From a checkpoint of a small mixture-of-experts model trained on Wikipedia: a softmax router.
Below are experts of layer 4 (counted from 0) of a mixture-of-experts language model. Rows are named router (the router's row for the expert), gate (a neuron's input weights, with its number), up (a neuron's input weights, with its number) and show model dimensions 0-95. Each number is 500 + 40 x the weight over its row's rms, rounded and kept within 0 to 999. Numbers have three digits each.
Before each expert's rows: "gets" lists some tokens that make up at least twice as much of what it gets as of all text. This comes from a sample of Wikipedia text that the model never trained on. Tokens count by the router's weight.

# expert 146
gets: "B", "M", "D", "O", "N", "R"
router:553473583527522543473477523516497455464461489492491474471432449471518533537454511601594469557525510527458568513469433505458499494490456546443451503504518557514466525532529546473542432500521465448474539480476530568442568494443468447509565477475479491504457497550476517446482524537426453468
gate0:535501489487405522452499529479497530445529460477450477523480487463496557461570503498544512456459562561461482519395522434510515478475510452487453482584538552514527491417490446474448490558539474517502463481501520485451520503537494477560525454459506534541438505547521505488573436611518472494
up0:501492496500513526579475448526493489519518483534551494510526474489474476548457521453466520520545459463478482455565513540559541443470537557531587529409476462462455481594515542532532513499493515488512534546525484533578473509477564576470428583507527448487577482545502570533446485456458479514
gate1:462471507506509450498501554521472496466470514502570532468477462508443470543533499633558512492394521441499426444448514479544552528454491519391504474524457471474506473508467495526496492507491550426486485443551496591487515523536486545526492458457596455502498522513486473465463515531502532536
up1:487475602557491488485524464490528504517577532528511527534479502545451470576476543529571553519426488551455550457520521474496495564517511539459583470530545507528468464580544506444509542521507534515539470508491467500494583427503508542500517489541546509535488453513540460611455512526534562522
gate2:414567507535530525477503522505526486532479571492542386458494505472539410535499462565525498498443446450461473530526552510467491527428508476531537531443502503544538510552495537516486442483464514568487465483468515569537544525460512448546442501497526515472466561470512549540542414474558521455
up2:452471574511559515489529536497527436496497476457482477512501549538534397497491466470477496531453505461515439602506487459434464484547466482468421486551487488461529525467503538543501472442443500448595534497541484524413537524467565486554478485530490556417472500483487541560464512467469536481
gate3:542507530526476475450485572511498463499501531504463490541558561538462468491417561473539448525495518510515493492431424593567497477417559541516522596486574506470457503552484566515509545507573449446484534531519507519506535469596506487511447495522504533474470572475520510528519491517554492486
up3:508479477537544431566480520532470488550455506451522503530426535527517433521522474585488524494478474450483503501498570452559503504387459488559479495585505440498510472538496511456492470471495570454483463519555427512450433473527436534517500516444482475551505497481467469481613473506472466489
gate4:575510423544484569450507479454549454492496445519540463425549527481482572516480490537495520496502501424534431525416479513414476505540529452459496502473478470550494442564427540492562446510502536508446454507479545528466540502465509502464507503478480469478532468443533428443437481552538523512
up4:534460503555555463389533436482502521480511512511531511505574488474503507503471521516472486505476550475481548516447478530478485517484511535449536489497396416584513495497455447529466407478459565467485491475479504464467611491515496435459608467496492494519501570492510540473433521517510481509

# expert 161
gets: "2", "4", "5", "3", "6", "7"
router:532558565485488513460503538549531562519473541536553545542479478541505458535452521531542484556543506436526526474555447518518552450499505461535470449545477459464488508471531545500471570450555458428443532521470473513505535461480482464478584466426499464460505542531551496438510448611466463493
gate0:485514457539505524545534410502536515539488529476520466515463509462489544498528576519463511480530525400387455442481458484465509449494485468475463478510584445483510465538572531488455477546466554502510475548510483507435490509521509444448526436453427469541458486528566530482520540529453483418
up0:474463515511494471504442589508465491466516461521464538482503530458521475512459435486554490504488479582583534509513541529519468537531482491519556528475432549529467520431467499510575483458521454538497515439527569452580472502523507560562525523579567495451574548466440488526477474482564442533
gate1:518447487597494537576548507544480531539472545441534513471473525538419551445530506517471482437467496461470503546554450563439531455527441523514426501515601488498471512571513552483511561504453516505456477513461473522507536559511477474549544519427503524491489510523513552455456467557445532517
up1:486450513610440496522523509543547504503439561447517497428490497476490547481487534516525456419475467475462473521549428553458484473505460540530400501514554453488427497567549534470534469495480516577507514495505459526562514559528532491514543498425496456505512559450512542472451477555472538475
gate2:538491493511464521496401474434521555563573544499536511542487471456405514503568489507531488565480488542510411468553539491503501513482555523455507489515483405513466528506554554490448495471563513574522433540496489484470484544513513488467466457538512435561486473522503505551479487528387491505
up2:568479521510464540459465482437512524588506529491555518528472530466416518536518485417525505526546476523464468541501505445524529497470531503446514468509484515490452534508586559507488523499562453599559454566470419514445526539475535549502482446516500445541477473510523491519530487491373501501
gate3:547567483556508530473476477473522562478466534404513480533555449457505445436492538475499482521474526482498472457503482472404514464497494540546495518570528466487573452471542477469451548507418460444525506490523484543559495500473527464428532468482472486578466528527492535523475604563452446513
up3:476444498454501482544539507524485446556532474549477535450493546532461549537492446506464554481494484539478507553493480546539467581557513506459485468432467521546411541581470532550556458512519541511448482501482551458456510533558486543548456496525496521436529478529513486524481425387524569519
gate4:580457562489502526463518564516486528560470477567491520503489523548542416522462476602544515504495445543542478471502519488494461579469554495454524509537517441554491498449508497537530496475508499545426544483482435513425548554429543494486530493507592478461446546503466465514522493519571450509
up4:570480531421541524481469578478473531574491472534486494473527550499500518506505491534523496561532472516528540475504555467489442574441573450471529507518540412524496511451547545569516503468505530524470523547487460522388519560509527506499554506533487477449441557508513433528491462574569474530

# expert 31
gets: "wa", "ga", "ca", "fe", "va", "ha"
router:567526491477419465477543415450474480466490541587535552533484503537539541524508491430479550510497496511550526515498463545505483511526548561469520459464424430513439498536454450527471467508467508563573530516564535488483499453409523531485437452501524449464450488582491465512546480525464472500
gate0:524500510523481454482495417567504594450508558542552503469574570527448596544480484457492493496468483474574500552475509481521493519489514512559457487530472463508477531509461466568586561512468536537487448472536491537551504428415512460488492501478471509411495539548490486498523527550522461552
up0:523514535562528528561443464517483411457556497453561540492515485477484503470528543495524523491560605514489537547431556539494525513457536516499503508545520523462455458460486407610512558453491422489509507512526512456550577451450502469493499481457492536505536531512465511443466504446448508526
gate1:565539514526502543445473461456566504569497488550531556546473408529456546428463536493498556528429478470514493492493529493421482489436531501524522484499475500524525534431512445444578523520458497550508495485403479478499491515494497478477455521555456527476460458590485476589527458534527493549
up1:553487491449539513450498556528469515458381524489495507485497466535493553489562542523427540490567540559480532443451425449547425542473518471508523478477534485485468527541565499490492466535536446533485445525542555487459510436510414521534495408547507534505483523453470484483510479566459520533
gate2:488572529511527497522500519496561483469517468607444520459553475516452643437439489463549453539534519457507505453531496524537541552514481520531517427507473473468456476533498468505550551478497394507473486475447560475491476473468486455494478460544490507423503508554468489514444528490550545521
up2:555474537484582525488424514552482473494540475532470473531553506522512522447486485548500491568502585534475500514470515541499472538536486478494497541568482436577466612498513533494522474485517518510556508454463481547566428469474434435550495541550430542517468502555437542489525553481512474562
gate3:476460470494493540495479468572469474595533503507557511505515490538541540453533460562502539521540521508432501495471427462497490583477481531436510465539447514533463542540476503475484506491473528564541477404549477514431499535528495427497432475574489477533505537609524461496512490470493523407
up3:490518521471460470480499469509517456534518525510540521492448480562430530469437510567510545484500502537373487513433469480567495520517429479482481443542538527494480525465472441525472495545482508477553450404577481474505489531412559519525434480583498549535537508535462475466480559508490457461
gate4:518523561445462529503484500484429503571455408549556526467481510474538459558567539512519462535540500472504477577555449482431475508521504513569456516471456531511526487546440558534508456498507495537504472440517480515477463521400450513517503568505535473589426477533481468527537537563497463492
up4:502491489474490499456503549490439365520478492475551469477446480504485475479522566427510521515415480503500548531520567375469455500475557542475536513468529578507424500423466484474484492529498455539527469469547490463483479536399526529508503507461465464539496509495498501503540457565444500502

# expert 147
gets: "1", "2", "3", "4", "5", "6"
router:556524529443545500470498493504478503448566554474558524553499492513412479515485535419533578427533572421477476414467453505508457527513525526446438531506538456465518531474499436570466462466532461530510520430510506504467504488457529435438482408489484478468562521493468491505475478527519485479
gate0:432526504452573432529469539534462519453471556503474539530493417496496578515544432522481490534559529472511457500401529499498523515489542533474485529516579470477497535524532481472512525500511508496473529454531601559527458451509583495456495487499457486473425441588471466458527553458516470496
up0:437466522458542467484551529527469481471541491515444505522464520538482526473467513438465432454578495453537522448484540505429493528432471472487506524463488532541487492507450472530506529505491588475478500472467614565477505485504574492466522429494531493445537430482469540568473538451588453551
gate1:536499471575539555529455545413416423494544503524469527510445491545496493514544495572525529541561468525530464488489490486538504476437492454478438446468539503542478499451477540450486497461543545491414552429515531477410488488556491531531488487521494515509487572474567495476524425441486453500
up1:499561457485480546520545446549611517468488480502496413523471448529513526476477508519542539452439434441489520504545483462427542474521570505508555510564496481469571435538478504540486549487429456531535472538528452558528491497425511459533551518464506500534498491466490478472482522551443534419
gate2:583582476519505474434482462515473498551497524537516524505618549455499471582427509516460534575428468508384486493462494482473515468509484421571508521482547449454507534528533508506522481429497511490538491474476469498538576461479535496528546516511472497561489499530451489477511448520463555485
up2:629594429566459534418517458477482540537516480497466560484542492530434440550485517491417529548502480476467507436448501524487467486503455452533513454463525476480496473474448524514480458474499486479547522499454460533560536506442560485504474517485440470591520517493465467516513463451452520484
gate3:512469470471491497446432492528503553476446509470464443523521545450490508455487507431540542487555511531420483594523511497506475554514459465504457545534465508551519578512546502467417460433455570547522448490425527463496522441454510432557509510514466517523550454536453529482571477511486520440
up3:574457481498529501524492436504548496514472425572473453514448460490467501476488560485518504497601526458486530548536506524478504408472518402521550548480499595515477502538497507429493516476460519462505502501456448478482539497494550482503474495516552570563497556482475510530627472443468507514
gate4:497532435486494546504471447485508528503497527439509427543534500428477522428503518456534537418396538573461547492485486542491533561552507474490422502487448439511490554511517560458481543472514491467552538576501464496441516497521488484473496518606464515497524476534479468482439491525405490475
up4:487473542493518512488535560511490483475498534531529564471479467579482490539493465559469558593549474436471465505497460437447510460438460519514545457521556549544533456510484501468482493527451499510444462464465543440516504533490531478502492491468668476456532560475483519480531511445554451473

# expert 139
gets: "N", "E", "°", "″", "W", "′"
router:515470515493464596553544583531494449503512461478484541496465551434502549437533528544579486474537502487515558483523447457504487496460532496448423498498468487605528474492479515565488441481515491528487469548433568508467468476426491484558514451450553457463517493445538475495512470470448434467
gate0:527434489475538448560506506523490521451565512532519469544515483499542473495509396515576503534424488477560445498494614496473486522512437513455501497484528456434497504549428527526469496464464487512504485537544442439430460536426511510503502463499538420527474505483425508530553462451517558476
up0:562426481522513496578480478512494515445569494513517496524513449488476511490471471534566422467472493482554399445496489494423475484518577485424480504566430412452459513597465520504471471488477485521484466525484454491482467524466434538491469413520509480489471499430482482528525436468518493475
gate1:617486503483492524458535529509464527561475536531547584460438424558460497524482459487498466470500522419466526450532488505474517501551509474515460473577534519487461495430448415511532421451545392451496490507451510487482500539478502474498497488497499482446484466468551468487524569494498502578
up1:534547381475563557593548514496464483539513501486515462543488585477539538482380477504456521513502512483525492474441461527513573454509525455456558499500565433548560472515527454461493530504487485491486491484525513563530453471510469516441507517492441483487491484509475571490487564527445508437
gate2:535529546510424549605560497532472481523473484465464487509505490491504493470534499529481485534510534473470462574481523444522448533505549509514378603454496490514527568491548544531551445496471494567503495534461540455483500474516457524517467510444480525532510465513545449554574452545540524416
up2:515477507435452498561546464459440520561502434558444523493578499536519482608478532510470524529553494478504526502477449600503539521520548477458513480557495478511552473549523378510517530493503458458468476574471433520559514495532505414472502533503472504496457469469524489530474564456488500492
gate3:441515470498506518522490586421489556520544434540514527519482518433451413465463572504521471455559475530483508529512466457564489483448499462519465464456485495480511473495456409520519524514555437493520489477453548459499469495473448422449527524552446482470528455452521433500503464453428469564
up3:469562521480462514554549573429470515540508467522546493495483417482520438537484530532483551532537463474463436541545468492576506467459504475420521457454520510518557481494465459567534487525518403455529522471520549525483465486553471442526479495496452462529495489449514437487509500506414398531
gate4:550554471466566590517428421606527495516509490515498450441483529440486496485446510572492527500488569467503532491489558511479485481531468417560509512471510531517481517502540550528501494496438441496507472509468563483502589464465457485484460545561519544524539559597498489519552515501507496452
up4:553451496426501490479393559504510486526508433432449485449556472509496462448528492539455450449498521486552457494516445471480554463491499426474473546501503498601463565463433524542475544457525449534461476521455531469573509472462538562521460515487516429441473516467504479517546544496514522506

# expert 97
gets: "d", "b", "or", "l", "g", "c"
router:561501440445533532556516436536547454553550526485505413505508520533540476466485435525511433475512548507476493531519542516456510421498513536432535469495442458511454493554539436448438490447527492445492532519538489465497509457538478501483516558381575473485528456444481502525508493456463459546
gate0:526512482581463477544517451529538511502546564515484503496404480507529519527460550489526403514380524445519564429498422520433517496436440488408522508525449552496512526538513490435508555479512489506492443489459459523479500527531466521474484557509503483529478483541488490521417503529457483446
up0:491520471540451519592498415489537516450458493509486496507436465498509571503505554468490419429513408507524508470563521539522515466445487444522487526501400517580541547522558551456485590427503526553478532509454509530531488529531464514489430512527507471536464495539533447472454490500525504520
gate1:460482472456539547572549483472505526591487513488513546493499480438544502553503442566572477497453465507477514547531532425482501487462471544510445505546506610400491496502486522432425434506508514544470521444501470551487505479455505499458487481511480515546511571523448419472477545563488475500
up1:500518494504468456457513547538484516522515509423562516477435556482497486543474483532444497461452501511524484594552531480543513536542459491556464437477502532566518551424575529578588472458442545481481523494485504517467475504549520551517511502490591509488483438445474468557529468519578444527
gate2:534446426492507446538544510468492499449493503500493504493461505515431463501445563488445485475550488420540505575550502462432471506485553520521471474548464492511498555489512532508517498492427474472507458489485497474493527489592458418479587541517545423499589470516446454524457562478568510563
up2:507534590579469510512463536526464518514491484488474575451539578479494582498561551552536495559494506521499584491460496541506523498461447513510560569486515475592480531528463526459465483448534487473435473504552461548498456479430489566514504480585480487483397509498491544514481511523497467474
gate3:528535424553483511585465531508503537512392488445429475481408489493484503497479475500543516520517553458555506441458511394483454513587530497541505513451540470533524441547460438521498557436506474465504536485490505433508475469549494503441517485513487497456486447504479464454463570486467450484
up3:473456497512467542482509537550465471485557579575499519494497498446508501524526564510443494521565393453538499495498493518497438533504500520419493503579453601516481450456526494460453499586437448513570522486438524532518561498485492495514499490473526451452438549552468519502493487570547491506
gate4:494522570509528456435510422501547463451503507498520532430552475444520550481502608532489403440493532469490471526481556497486526484545483504522524440432510459470531461566451514494446485532422513504547478448521479535505475420488471512455588483441508531494561489495513493508485466580544530495
up4:494465520491554486546505489416579490511498475478420487585544486418555501527576499417514490450419528579503564529478508489504510454504484482534470490564511481465578446516473472464489499534483470529524519505504528490516502467485508445398509481512473494464515606463494514538486478483412459477

# expert 189
gets: "S", "O", "M", "B", "E", "N"
router:512466516487579591495477517527515494473438497471479489453423452431523562541535475525576510542538461531456501492532465522486463509457487562482451500542468546501515461565496584531511433435529459549461521521518458533453539494455485516498521453477485559562524530486460455450517506466447399455
gate0:495443531494513521557427483505470497474441482550524480471506484430463459515537499523567468476497524455548483438449452485454478526437511607505552551469427584515518471503527532454556458427508499508457470468475495496456455506499532469481584424470563471514447523506497437480459524493544431511
up0:543551524466507489587458448482484480440496517518433558531484470396528431494505486438548526450438480483462522463471505506497479512515494555433439496517584568484496486465513532513587447481506456453493531479489481461390455529508541504498505489502445539506545516465536420463500487492473541446
gate1:575547571493607526545518513408611493508558510536497505494432533488568429526511492505444512480514490512447464548559555480506468527461568440568517506508579512486568487516528482510539459546518559486383499532520485510477461489527528502492486495485532501524513441476486495501486484488474532485
up1:452501492417446433513524442522477556465552601522508464453471552479496543521485487559488537563415450559519533442505502512533493448539460542482500493514504410475440454491516461499500513483512453416559481516466473547511535513538414563525476516529486477449464492455503494580464524493488464510
gate2:459529459531500532481468534553547494479531502456502523506474514570512517514504459448475509470526556439558456455554587424467457485508469519532488496494536465547514491433477566501464560493498439485562515569494549490502422511497468525509479582428506526443599449483475544492485487428517544433
up2:474465533481563552431483498543561539481504443523473527547489520561516530498415445474496491497558544446543480489527540438428482535522502551454440457497541453470485452469498538489486552490499460525549528512463540505454455489422469488489486547440458545454575481516456514392508496462532504426
gate3:511474486452475543449569599496537497522565493442462436481524411461476521397518513515508465466441539481511551465485508501493561431578485541522490505446486516569565521479455482571564459478496471520523498467455501499481492496485505524502451514560507536430471490487550484501422553446480462526
up3:525539543457486548469528593525553563501560436395475495494493454472466552428494501517494495484512509536463539474515489539479557432567468514515460517501498553575557452481486474548570492479494455495485464499456510512500502464471468526462498525555510521445460494431499497465465568470463395566
gate4:492495510508571443504416406412455381528486512478519448423543535415531520445474486494563485449525476457513465519518508470500532434495463485510598508488503475463537484519563544495488443473475510517502506526531482546509476498561456440491564542457471493487435531504532528487510501473558500520
up4:435484543501540449514396497471506440466521536538452479472509502525492510521432418477597564561483486495479468419540558512489514465503479504545507554551515475470555491599562499547475480444464466521467466483548526586471464448440457454484503488441457536473529530513485527498498465488515478477

# expert 176
gets: " –", "–", "-", " —", " +", " /"
router:464421572506524501456484545535501505506442532438450458567508475548553526536460533461568492533525538525454515456523495514463495452501511513559537470451511530531476454427552511489533488501445559566523534526463575518573523543423476499521563487485578475537497524570442571467543512511532495486
gate0:480543550487531520533617493475453418509480493495447536440486460479433461498534551554507538539456507534461504508478510488484551498523572479491532490438490444438531453523470458516512454525525463537575525502403465482474444510431544465536421483533541473494468485524543459516542476449470515574
up0:472536521529521509512567454525430484509504528445425476473588499473512507502485539549509498589485516544481447466487531566501517556471568491515490526479512443431559468448497453434444481462458496522528520489456469456515501576450526517458445499536525511552504568519524532527503494472531529636
gate1:518545523586461553472533515495510432469429429494483473495580442595491495511479509536490522513514493458539496482459480479420516518481531493599512489524559500507504578543423465515501522457458519558496507466525518530467508582426460521479514500459524464546448524458495569463525421514495484556
up1:460453502549531520479413462508533605536538548523556524516479471464545469494537504518480454485476604528468502482516562485522475500496506481543490461565457493537526510495584520486415547465573476445500450526521529425543570494540570566509461567537465494489534505520491483510470546567513508509
gate2:480566503458504422444549529549502587546470552554499470544541486524415524514527451421474532495549532522509565505450480446497487454511488500547511439537539470573541503458511553480457522468494503485501440495491568424468576493531466413487531522463461547512494462469521588512472490499499500491
up2:539517462467454479463511541487426526499495497532514508528618552517518556513523448404455577568581578490461509584514465500459461493488475523511533492539543493556541465438540507477472473403476507462457479518485535510522539506525438428466469463493472548475528508492515517532511471549551526497
gate3:526499504518445502472566501484571480502492491529504470492638496494553480447531477507580546516500469496505471572480504555495549529434505520500438496522468450505534484454429437505488539491522512568482468553497478474507491492598599522509470515552515441544436487494427528553471490505545472443
up3:500502511485534484549509553423500476517420464526531488523578463504541487518441516534475540509484478517459457528486502547474565481495592610527505489560480498493506546485473481448589548465523533568538539475494545584516481478561564508523476521481524458534449499503521525492468370514525479524
gate4:503545519542489601558499522500493492494371451431494443502535540497524528497444584539525467496459474478552528527514511476449500474480531606529501525542530519529520538511443501460520499536483454549566518471544534499557443535431467469464485477519579469525570491423490518492488523460485480504
up4:541443458461469473409437416486499474482502586549459505459523449441477486516511468436497521535523528521429467433488464503530529508469456495459446507544457476458469438539493518501496465449489536477484515524457461519462602477554492454441520471489491510459499469589548434520546505541570511494

# expert 74
gets: "–", "-", "/", "°", " –", "9"
router:511451508467509502499540554519478495455462507519428505531526486577560455508520483549587490455555450516427483579479525503466480471517519476552533486528520547535542486418559555466451584523443548514502519563518507510555452481423492495503517473490527519592464474458435536465535466504511559448
gate0:518593474528432512520567506556524472534451521562520542511599514530523492484477619512451422468515516498494552499457465484474513514536520579471484490457561437538509466464460482468485464549466488584556526441511489460490459474514506455468426517551459517514455485486474531561476526454508491476
up0:552609484532462487521535560503519522482471484561487516466593484532532521498509561515462534497552478477514451528587504527453552474551491459452426471443492477501502535498468499455477492528467497582534538438487479515530464474499521472410438519460464450506527548522511564559490575470503499416
gate1:544512475467523525542497518490423533482499461520439492470564476474451476500497447540495454518494496510477506565485448478469411407444552556467443501535544498556416440517460531480517525528549523491546424535506548533445563532483515467492395566479421527524477514482486456479467486510549520492
up1:510463556502497471485512515506560494509523554488480485504428521547485494528513581521514499505488518498584473461489516529501591576539468515547462509492481555505585542540528516462473457472463487502447579483487404419553400460535553578494566429521540453489522547498503481518513535502461482503
gate2:479465545503528507488541506515538469546540485497525525559605459480496455519502436463440542474497513493507459474523478463489478605507476509465530573437576478431497531492462563494450526540569519484482514542534585445447438498551460518550476459482509550551490398513463449493500526530531512523
up2:576547481507511474523547480469480536470510462442526453429505528498537487503473577550541454491504499509509544517435501526491518369519437414468506453492412551552458474527520500529488492437498435472497516436445419537556510457435524508486525508501473461515489594510472497477468497472506463471
gate3:523458455605508496505588488523414481556372500516506490463534442462466413499511573469552494499556534491578458507549497480519529517557458472540486554487501502543483548523520568516515508451523525497484527460499505496462502475507437505513492485474543505495511531556458561505539480501468396478
up3:506531548395522516505446520485517499481632495484443537553496529514515577481483441573384535491435489509469532502439515511481529535442512560474499451537459484492495481518442436479518502564465503479472553534493472497512477482499569502523423527516507503498468503491568467445464482490489556555
gate4:495473438568475553558503548589528447524555485403512503506484529484511515502521502544593491473444528476556545438483513463488430568530483486538492474492546450524571499423536478548475527495496478522462440517490576538465436484449571445529546478492532467500547518510529507547464532530462494478
up4:483531592448532429475508494409494559513450506599527486516551432514502490507432533429417473502525489524486499546500511533506566459474521495450504494497450517470479503571428546448534494517487478493544546445493437509495546536515435561471484506570460512457427472515480492468545457472503546510

# expert 9
gets: "a", "na", "ma", "ca", "la", "o"
router:573510480458526479458504446535512464508471515502549530558492484535481546568530458479527592546475493448502479511419414524496506432553539572476537501553452430534445483472437523444509468497494503514591494483507539506506542484467515522476453446487509473421476469484480545597501507453467441521
gate0:475515558424541469517548512490494467514526490500485519448519497520451527547528416496502490549448530503498487470441426461546481461536460504486551472562515518498484530484471492418558411488514537465595470506487450463475500571521529475499445485501490404467423514473450448557468529553471424536
up0:505561536446477568451419590472469428533521498519509511505522520495500491450459468480504446484503490527530463457421529521509508410467476524544461445545518544481524549465507475472519452422455493574471517463543499499474489509522554566509493453542523449473536477598516582466510548515526442533
gate1:466474474501540457511517468531494476440535489559415545475459504505495559501567475461425409531442476477526481559461523548450466483467570544587528589584479496481471569477483499463519494522453512553477480595530461491513499510475472459576515452494472480493443523444500496500534496472540493516
up1:534480427546548467484461451522512499502491451634504528553475458492513479481504431476517446523468488490535480494446447473517552507420583510502446467525533449483436449460478502504511474449428525592482468490462451500492441454526472566510471397495469504532497507501559539493498477518499499453
gate2:536468519458490411578487502467505544578473511505511560510500453557459479476493491429490540546447491479506527557501511494560493566522482481538530510496520478496493541432485453505493456464528524522479488489496554513460406455508459562424590555494496482510656527487476519512484523504478444490
up2:469468514468457527478504513494530437491499480501506411466461557447503463446506512438450476469503474446515478450548414474384503485511444592460481514565547501481537500522497515516520492452466574548420523575558492472462510527507508430513513433562564461495537467490494499461562488482489494513
gate3:458456434517466522464524484531523509471549447508459513502480635545504465463499576481521487532498494493542524531511465558484507432468506575523452545559516474552450448531523505557567478504440539511452504514477533449532478451493490494478457454464519501465486484487459488539505481592560444395
up3:495427499478495421550499402501467469466617460501506451483440500585528525483496559443508498511490543563506463549546478514477534467489466496497504554587540512435525591502409537523530483587431491499530526456465490479497533557462511486465501500528493540474476474491505513492563479500473518523
gate4:551503521521448403504484450482497549482486447500466530509548504464508448538509498538515502490475482492556534525465562472498435387526458459483510552518533580485496430489455523490456524469489533531485404522466513518537506454533573521467474537378474499471506419484539500542441499495539552524
up4:477464429507512457484514528525513531528491507452492553460525503526530483509511454456527522499511492520480583504539490449588470490487455518462465410401515435534460519417525495450499474472542475468514455500532488540560527504615551502493546529537554435560426499523479432469484551436496516497

# expert 100
gets: " (", " \"", "(", " [", "'", " (#"
router:475483473492451503470473519529480467495435517519448513478483529532574468474535518495560441472492554568420453500545458558567519481463541556484490485518449538461450444439587480476535555506498430497481508500466551468564464517485459535480545547483538443516534422458439537487562484488453550448
gate0:484441439472494494479453492453579549489514450409485493484614449512453441498501486501513458511519505553510546474462530514482511485450554533485503484520510492497499435507485468562424506512471418584492502497553531584433516475424534511525490502462465451550433504430454492560520486456510500502
up0:474529551490490524523557553514436494458513480530498504506437589521483600549495529523521439488510455525563460472547524544511516484602539419531469513496531541487546584474519525441550550467503505499516475523389469493507493544509479540467533514524479559486518431551548470531534553507504449531
gate1:506446463510512487506418480409465423489441545497554449442563499473490547533446482520521586472505502498465529492473545486522518516457479593487500477486547473518458391549439520459482459530518477491423525559502476478447496484562494456479497514503487543474480513424487537574442451536500520501
up1:554563503445513429482550498550571533482599454460450513523464479529464524479484483414474489479533494443536472462531457534511484451530578438545421507442523480496533548462456477548586553535472457488505483478526518519453547538429485531499530520482499473535544456488509445518483527465461451449
gate2:512432494566476494467558464466472537479491534538440505438526522551467485489535455443492567461470485537518552429504443478505459466516474495458452457507498519504587397474470444522514482515450516501471462520473558443446487499449487439564569565537459447419496498476519489530527543529482442524
up2:521528494476460516555464486495448446496509471489536444560463454475504494540465512505507533465515523464510452565459513534428461498564507527526448537557440533494445525512504487538514431451441523457512422525527494528366522469522479486448466522490420514547473470438463488516424418507438525512
gate3:484525522490501513520617465443496487492526489519520463485401506533481557475495492455547553516548524521509554545547514578469505498501471500538542458547493556494514498511465505496567603420483448509407567548497566527426518498554446503482460513492516520485476542483438454569529513464505486533
up3:464470500541495489526554486442472473491502521507527450500422584519514491476511488548505532486537497557533580533528476600509437461475509497518490484583464539528490457451447512443560578417503409486477502508494547540437540510532499465533536468464499470461459565478465470555497432478528477563
gate4:518501476551530427483545432498496447504429454495469499526530539522479491501517510471526556449533467437486550525459596466561540507558443524522501461478481459525517545530543535451513477561451494465429517473488533434554501456486527408536532430520585518509482525555483561528486468528575508486
up4:474591499479460473500521466572558410531403457552513479476567453517557510534519494479502562506533509507494560486463484462516561504495521481550489454529494521515527604537551522459463506528527513542530447446561530512574491477518444517501500402467447460524549481487489478478567483533517546509

# expert 155
gets: "2", "3", "4", "6", "5", "7"
router:525570571486498473471530480514535642495515533479569513561462497550480577553481541566490484580482574485550494515448494510470506483464535552501430481513485498493507476479491505462483471451556411552478504508528445496515537516468441458554545526521497511477509560494467495427483519579502464480
gate0:505588491421529433450583460467497547499493514476475534536543561528456519484526451473530528531516541540504559531476478501440511435466544427507539515548496503513548502433443524528512445467600480515458437538474509483425502476469523504540542527558497568554499510554486489459533517488453455449
up0:510542472453550382489540500460522525484521555492563509494525563531475495480521480504528484448563503574510542508488414570435473467480531440536563503558485535513502527428493469493519492422600490555503463554500509551460501500503526428521498486561500547573510437522535443509495523487471515491
gate1:480508528586478555528555527554489533531532576543531463498440435493491435558535484464464480488531552450553523509490466506499536482490493522511529512576408519511528546554523534522520519491518465487432400502508517505457525544455412538540461478399499503504582454537492522487492507552452525514
up1:436507456384537439492514486470463496514451404496461485515519585493523544411441501503526527504506468544468494473470525503507430523510529453469476512471572482495536448455429471453464501519504550515560548489463566524555456421496572488436530504535446529488489517497476480541530514443478483524
gate2:510563483518555547476507406430446612445458533501494452509516512473475463593517571460547523473492585526472505537552506498490437503544448533554567436467572509498537492509513462509535513473508471564498516442510479493423533506420477488533508531501514507488447478509487512547550526492520538519
up2:472435515588494542482574563497566521509500484493495507529488582510526524477478459478469501508497510455499538491448489444509487530492586515540403485524466521569614567543512514525521479492528494494515514521473483520563460472511458449437478522555471514525570568524527454474462404444490515466
gate3:527512559433521469452486495482562547508535455572512433559443420438533455499445421532502493484450417575504562543498554500506431559466489493470452499468540516480473455462484484508477443475577438551430490495545541458496455535519526469473509526478468522466503508501548466496491513494556458475
up3:420516483528476509481588469599494402481521517499477461494491593481516474528517509550490476499511556580529510567503473525524519436527367553512585487563520488529463527494512457493535564531512484521520466536493473580489538510475510554488449473514524511502535508577507489510460531490516458524
gate4:470485451483493575527514492590513441475533493551485472552515562444527517483518551527453456490479509529488552463499465546503517486421484470482431422489573566515419473483517446496529535480490451493458447450476574566515527467538483505477497473504423431498529503498484458556448432495441520452
up4:517463466517499534450512508561489480428584424500520509579507510434542476482491544483507533505408464422518513529466515504428528474458447454463462438467481517532485498523479473494485441515474444520508469453518534467528511511418517533498561466458529418536566531559433501459452553487494457449